{"n_layer": 11, "d_model": 128, "n_experts": 64, "experts_per_token": 1, "d_expert": 160, "d_shared_expert": 0, "activation": "swiglu", "moe_layers": [3, 4, 5, 6, 7, 8, 9, 10], "router_score": "sigmoid", "normalize_top_k": false, "routed_scale": 1.0, "balance_loss": 0.00257, "balance_bias": true, "router_cosine_scale": 20.0, "init_std_router": 0.0399, "lr_router": 0.00108, "vocab_size": 8192, "norm": "rmsnorm", "norm_eps": 1e-05, "tie_embeddings": false, "optimizer": "adam_atan2", "lr": 0.00283, "beta1": 0.9, "beta2": 0.95, "batch_tokens": [32768, 65536, 131072, 262144], "seq_len": 512, "train_tokens": 392700000, "steps": 4289, "dataset": "wikipedia_en"}
Below are experts of layer 4 (counted from 0) of a mixture-of-experts language model. Rows are named router (the router's row for the expert) and show model dimensions 0-127. Each number is 128 + 24 x the weight over its row's rms, rounded and kept within 0 to 255.
After each expert's rows: a language model's description of what the expert responds to. This comes from a sample of Wikipedia text that the model never trained on.

# expert 6
router [ 90 156  95 128 175 163 115 123 145 102 155 161 114 154 154 112 136 127  85 154 108 124 120 136 131 106 183 110  96 155 129 154 135 149  91 124 136 123 115 126 154 108 143 134 155 140 153 162 173 126 129 125 121 131  99 145 147 125 138 169 146 137 129 149 159 137 124 106 194 136 135 120 104 157 126 140 125 119 133 139  58  98  98 146 131 124 124 103 137 122 115 127 128 107 101 150 162 138 135 118 177 138 129 154 173 117 133 147 110  98 138 156 150 144 131 137 139 199  71 116  93 113 108 135 179 121 130 130]
Description: Table cell separators. Pipe separators and punctuation after dates or years in sports results tables and lists, such as 16 June 2016 |, 2020;.

# expert 37
router [114 127 118 127 201 146 104 161 139 129 141 157 158 113 144 133 118  85  71 130 125  99  87 143 134 124 149 125 121 142 140 144 172 101  81 122 147 123 151 147 133 133 117 146 131 164 174 129 164 115 132 107 126 106 110 149 143 126 153 164 145  88 102 129 152 134  92 127 171 122 177 123 129 167 113 126 120 118 138 121  70 136 105 136 105 114 126 120 133 129 116 117  91 119 115 151 148 128 151 118 130 153 141 142 142 143 135 131 134  99 138 143 170 170 109 146 126 156  61  96 141 101 123 136 192 124 141  90]
Description: Name starts after prepositions. First pieces of names, often East Asian, right after of, to, or by: Ko, Hong, Yang, Had-rian, plus some gerunds.

# expert 29
router [138 117 124 114 170 116 101 131 152 124 142 169 100 122 153 134 132 111  96 129 117  96 107 116 158 120 187 100 129 160 142 130 138 110 105 117 136 133 132  97 133 129 105 134 139 161 184 154 210 123 127 112 137 123 125 136 116 138 136 136 138 110 104 146 122 143 105 132 195 165 176 112 135 174 108 113 122  94 142 144 124 113 110 103 128 148 119 124 111 115 136 172  97 127 140 144 175 138 124  89 116 126 131 132 118 166 139 155 148  97 158 151 167 182 125 162 103 170 103 122 122 152 125 123 180 127 114 124]
Description: Superlatives and quantifiers. Superlative and quantity words like most, largest, first, oldest, any, some, the -est suffix, plus pipes in numeric results tables.

# expert 4
router [110 103 109  96 136 152 105 135 122 150 145 145 160 114 147 142 125 114  81 120 115  95 114 157 111 142 166 112 142 135 126 146 164 122  97 154 120 108 146 173 163  96  94 111 127 182 177 128 192 109 123 141 126 115 115 151 117  93 149 184 130 137 110 142 143 127  81  87 150 117 145  97 146 157 104 116  98  89 123 113  45 116 146  97  89 114 112 110 135 118 152 126 117 117 120 134 163 141 145  77 111 144 138 131 127 168 135 126 116 115 155 139 132 169 115 144 135 124 121 101 107 115 123 103 127 127 130 133]
Description: Coordinating conjunctions. The words and, or, nor, with, and list commas joining parallel items, often after -ing or plural words: thinking and, buy or sell.

# expert 63
router [124 153 118 141 187 154  97 131 146 127 152 168 166  91 150 152 145 101 100 129 124 110 111 119 142 130 179 159  94 163 125 112 174 102 111  94 142 141 122 161 124 146 151 149 135 130 165 119 154 122 126 123 104 153  81 170 154 146 126 166 131 118 137 137 134  79 108 125 187 138 176 133  96 150 101 137 120 130 118 141  68 131 116 154  74 134 129 112 129 131 133 119  72 109 116 138 140 148 150 124 121 147 147 133 154 135 113 150 145  94 174 140 133 169 113 149 142 138 113 129 121 125 109 146 169 124 138 125]
Description: Location prepositions. Of after compass directions with distances, as in 7 km northeast of, plus the, into, on, and mid-word pieces of species names.

# expert 0
router [118 135 104 157 161 169  96 129 136 115 161 179 148 121 149 134 110 120  77 135 157 130 130 115 147 143 160  79 119 138 133 157 149 126  90 139 122 109 127 149 124 117 165 149 130 114 166 144 160 144 131  86 115 128  94 118 122 125  98 176 152  97 107 100 154 161  98 104 177 130 198 122 102 125 114 129 130 132 109 122 104 107 132 153 140 142 137 123 109 107 124 145 133 135 130 140 169 157 133 126 138 147 151 197 128 140 145 160 128 101 132 130 155 130 114 151 115 176  90 152 118 143 106 179 158  92 119 129]
Description: Rare name word-pieces. Mid-word pieces of foreign or unusual proper names and codes, such as Gy-da, Apeldo-orn, Griff-ey, often with accented letters.

# expert 45
router [ 55 119 105 132 159 133 116 127 103 115 152 142 140 105 128 142 132  95 117 135 115 132 122 100 119 128 141  98 119 136 180 140 169 113 116 138 130 108 135 131 131 106 113 107 110 144 168 120 165 126 129 109 111  89  76 124 140 147 145 125 150 137 110 134 195 121  82 143 193 111 188 122 157 150 126 115 108 109 152 126  88 146  90 110 109 117 117 106 163 106 119 139  98 114 110 135 127 146 154 127 105 135 147 162 156 152 143 152 123  97 136 141 144 170  98 163  88 182 107 149 117 154 109 143 141 133 142 123]
Description: Hyphens and word pieces. Hyphens in markdown table separators and compounds, line breaks, and word-internal pieces like su-d-denly, Mid-wood, Third-per-son.

# expert 41
router [ 92 122 117 108 196 172  88 130 149 129 150 133 149 124 142 133 149 144  94 110 129 156 129 158 134 138 156 119 108 140 155 155 169 106  98 149 120 109 122 100  98 131 129 137 154 154 150 146 176 116 130  89 126 118 119 155 146 126 183 197 136  99 114 115 165 120 102 163 179 132 162 123 137 122 110 121 123  93  89 107 131 112 127 137 136 118 100 155 127 118 119 141 144  82 138 127 137 110 145 129 113 140 124 186 116 140 151 133 121 108 146 139 150 153 105 127 119 186  90 138 116 140  92 158 163 108 143 120]
Description: Possessed family nouns. Nouns after his, her, their, especially body parts and relatives or personal things: back, father, wife, daughter, own, command.

# expert 52
router [ 83 107 115 139 174 159 113 128 116 105 141 201 126 170 147 136 173  96  98 108 125 129 131 127 127 135 177 121 138 155 109 138 167 113  97  87 161 130 138 139 153 124 115 171 131 117 162 153 170 103 130 104 146  92 136 137 143 128 127 174 148 114 115 120 140 168 111  88 153 168 137 123 133 159 127 127 108 121 156 127  70 122 104 110 102 136 131 125 135 120 136 104 146 137 116 148 165 151 134 116 126 121 143 158 151 117 136 150 151 122 132 148 171 118  85 112 115 131  76 117 127 118 109 169 170 123  88 128]
Description: Inner pieces of European names. Letters and short chunks inside Slavic, Germanic and other foreign personal names, such as ö, ys, hu, k; also paragraph breaks.

# expert 11
router [ 98 105 142  96 191 155  95 130 126 117 131 154 146 114 137 129 153 113 107 131 135 113 132 112 116 133 183 104 108 157 150 126 143 149  84 114 140 119 107 134 137 144 109 118 114 158 174 151 165 129 130 132  99 128  94 119 108 165 105 131 110 100 117 133 122 107  98 128 172 112 149 122 126 161  86 119 122  89 122 130  81 110 121 102 122 120 141 116 130 136 106  75 134  97 110 158 150 155 142 139 141 137 120 174 171 112  81 133 147 102 171 182 140 136 144 153 176 180  97 130 123 119 108 133 156 149 105 129]
Description: Name-internal word pieces. Middle pieces of proper names split into fragments, such as Sk-err-it, Be-ver-ly, Sch-war-tz, often after Sp, Sc, T; also "the" before team names.

# expert 9
router [ 82 128  69 101 163 100  95 125 156 125 128 158 114  99 134 145 147 111  95 108 107 121 111 139 143 133 188  96 114 149 142 126 173 134 118 121 107 147 147  94 131 106 127 129 130 145 144 158 198 123 109 115 117 118 103 140 152 162 140 184 136 105 106 131 146 137 105 121 171 122 138 126 128 133 104 126 117 125  96 138  84 120 109 131  85  99 116 106 135 127 138 124 125 126 136 153 174 129 167  95 106 135 146 155 121 105 155 120 134 108 143 168 140 145  99 137 137 156  69 132 121  84 143  98 158 101 153  94]
Description: List and infobox closers. Closing parentheses, commas and the after place or work names in disambiguation lists, cast lists and tables, as in (1896), as.

# expert 47
router [106 115  99 105 193 147 105 127 111 105 174 187 145 142 149 100 137 122  82 151 153  70 110 117 122 132 173 120 101 145 135 145 138  97 112 149 149 155 126 140 115  98  93 122 124 145 154 143 203 104 123 142 122 112  99 136 160 131 174 142 135 140  98 144 158 140 107 159 144 139 144 117 119 174 101 127 136 111 121 134  81 122  99 131 101 135  99 129 115 130 135 130 100 115 125 155 165 104 126 112 130 138 131 167 109 126 126 146 113  95 131 176 129 158 134 166 167 151  91 115 116 120 137 149 150 115 126 134]
Description: Sentence-opening adverbial commas. Commas ending introductory phrases like Similarly, Notably, In 1998, plus opening words After, When, Among, According to.

# expert 56
router [107 143 111 109 171 146 109 126 175 135 122 149 157 122 143 113 147 116 107 128 114 131 140 149 136 100 183 100 137 135 116 152 181 142  92 145 101 164 137 117 145  88 135 158 126 158 153 152 173 131 126  95 133 145  98 151 147 131 146 162 120 135 133 158 164 113 116 115 180 136 141  97 119 175  93 139 132 120 118 113  81  97 126 133 120 137 132 113 125  95 104 144  99 116 142 143 162 123 119 117 144 183 154 135 136 146  98 128 130  81 159 115 159 159 134 136  92 175  65 135 113 131 109 149 166 144 124 126]
Description: Achievement nouns. Nouns for career results and releases after ordinals or numbers, such as record, wins, title, appearances, album, role.

# expert 20
router [ 98 133 106 156 139 127 122 133 117 125 154 157 143 136 147 131 125 120  93 132 153  90  99 133 144 134 147 108 125 124 146 114 160  97  73 143 135  87 173 181 139 130 120 143 156 128 166 151 154 122 125 125 137 123  77 139 165  92 185 179 139 120 138 104 159 108 103 128 185 138 186 128 129 134 139 112 122 102 130 109  95 100 136 142 102 101 116 114 151 129 121  91 113 135 143 154 160  84 174 126 123 145 148 127 143 140 143 113  98 100 132 151 145 137 106 156 131 172 107  84 120 114 137 165 165 115 133 126]
Description: Verbs after to, prepositions. Infinitive verbs after to, such as acquire, ensure, maintain, replace, plus the preposition of and pieces of verbs and nouns.

# expert 26
router [117 120 127 117 144 149 117 130 128 112 158 190 144 115 150 140 142 100  86 142 139  80  95 158 142  99 165 107 135 159 143 145 177 132  82 121 115 146 131 107 155 126 102 160 108 124 182 175 159 124 122 138 147 142  97 138 144 139 165 143 142 109 125 136 144 113 104  74 183 124 131  99 136 157 135 123 138 102 130 142  89 104 108 122 102 122 112 112 147  99 112 110 118 123 106 166 160 112 161 106 113 139 133 148 121 162 138 156 144  98 135 162 193 147 117 166 137 172 120 111 121 142  93 138 140 130 124 124]
Description: Break after tables or lists. Blank-line breaks that end a table row, list or paragraph before a new heading or section, plus given-name starts like Kath, Mac.

# expert 31
router [106 141 100 116 197 130 126 135 182 135 154 170 143 104 157 154 154 123 112 125 143 135  92 158 148 113 181 130 132 147 135 145 141 102  96 131 156 150 105 126 109 130 132 127 124 146 164 141 180 102 124 101 122 136 100 140 130 132 136 131 148 108  86 123 135 111 101 116 116 103 135 161  87 136 110 117 115 136 117 119  63 130 128 152  66 104 107 131 120 113 140 122 106 134 123 139 131 159 120  94 128 141 117 165 128 111 123 138 128  93 168 155 153 152 120 138 131 152  89 106 134 108  84 132 211 102 123 130]
Description: Place and name pieces. Geographic head words and syllables of Asian or exotic names: River, Station, Coast, Mountains, Kom-aga-ta, Ju-mon-ji, Philhar-mon-ic.

# expert 54
router [113  99 102 109 151 167  96 129 131 147 166 147 120 101 155 156 158 129 108 135 116 130 134 140 135 103 184 145 107 159 136 138 153 130 102 128 118 101 122 122 138 137 138 136 157 138 161 125 214 127 122 132 119  97 105 140 120 171 111 167 122 126 134 113 144 112 113  95 196 116 136 121 140 171  87 123 141 114 138 111 104 157 106 128  92 140  91  98 144 115 120 115  88 124 115 154 160 139 137 111 128 141 134 150 162 116 137 143 131  97 158 154 164 191 118 165 114 167  98 118 106 111 124 162 125  99 130 107]
Description: Indefinite articles, determiners. The articles a and an, and determiners like each, every, per, next, before a noun phrase, as in posted a cumulative.

# expert 35
router [ 92 117 103 107 164 100 129 130 134 132 181 187 130 156 148 141 136 100 104 135 146 108 117 135 143 127 155 155 119 126 131 143 157 113  94 114 142 132 124 119 122 106 127 148 141 162 157 107 150 116 126 134 117 110  91 143 141 114 172 133 137 125 107 111 133 128 102  98 169 161 125 143 135 151 136 123 123 138 138 142  99 131  90 139  91 108  77 112 164 118 159 134 125 139 113 116 150  49 164 108 113 133 106 154 106 149 131 124 119 129 121 176 193 153 135 167 146 183  95  96 122 128  97 176 158 119 126 127]
Description: Clause-linking conjunctions, prepositions. Connectives and prepositions that open or join clauses, such as although, despite, throughout, during, where, with, including their word pieces.

# expert 30
router [ 73 103  83 126 158 132 152 133 131 105 183 160 138 128 139 121 168 128  94 115 133 102 110 122 151 150 181 135 130 153 132 155 157 128 106 145 165 119 155 150 116 124 128 146 134 139 170 119 173 112 104 122 129 123 101 121 129 157 140 160 115 122 107 131 157 112 101 105 182 135 132 134 111 119 127 114 127 155 136 144  71 144 108 108 133 130 135 143 153 119 164 129 167 133 134 146 122 152 148  91 112 132 101 175  97 126 119 125 116 121 143 145 174 149  96 159 158 178  96 110 109 162  72 133 173 103 135 131]
Description: Commas and state names. Commas and closing quotes ending clauses or list items, and US state or country names like Texas, California, England.

# expert 16
router [105 151  95 119 171 141 105 129 135 136 166 191 153 106 145 133 135 117  96 151 110 126 104 132 134 127 154 126 101 132 121 169 189 104 113 149 115 163 136 118 112 100 137 122  98 175 137 118 123 154 127 110 107 131 141 167  88 128 132 154 128 105 123 151  97 119  71  84 169 141 115  97 121 138 110 127 137 140 108 124  81 112 116 126 109 128 105 115 149  98 152 136  92 143 134 150 136  95 154 136  97 150 108 168 134 162 133 160 113 115 132 181 170 170  94 144 129 147 107 146 124 135 109 168 161 106 139 126]
Description: Mid-word name fragments. Syllables in the middle of foreign proper names and places after openings like Gu, Bra, Si: Gu-ara-ldi, Bou-le-vard, Pal-est-inians.

# expert 38
router [107  78 111 112 163 131 122 135 151  98 144 174 133 145 174 157 136 116  89 160 156 118 125 121 121 144 197 138 121 144 176 156 177 122  76 161 158 121 119 153 162 126 124 164 128 137 141 119 201 115 121  98 130  99 112 152 125 149 184 150 138 145 126 128 162 128 100 102 180 104 134 108 134 163  98 144 109 131 123 108 103 116 120 141 115 119 130 127 145 138 110 154 126 126 137 180 139 125 146 145 115 150 116 158 123 141 138 172 147  87 139 146 148 124 121 148 139 162 114 118 107 124 131 149 145 125 142 110]
Description: List item dashes. Dash bullets at the start of lines in infobox and list entries, such as office terms, alma mater and list items, plus sentence-initial There, He.

# expert 14
router [100  91  90  89 142 147 120 129 163 128 178 159 137 119 126 143 142  79 111 156 122  93 111 119 113 103 167 128 131 126 145 142 167  95 116 130 147 119 161 154 119 139 112 142 129 174 185 118 160 145 133  90 115 123 132 137 134 149 156 131 123 123 116  87 163 138  90 112 175 133 150 124 116 165  86 108 139 123 153 140 104 129 102 130 133 105 128 142 168 134 130 103 146  99 115 138 162  95 155 121 154 131 125 152 126 140 126 140 131 106 150 194 156 158 102 148 155 192 121 119 112 121  92  95 136 139 156 125]
Description: Paragraph breaks and verb forms. Blank lines after a title heading or sentence, and verbs or participles after is or as, such as known, considered, persists, varies.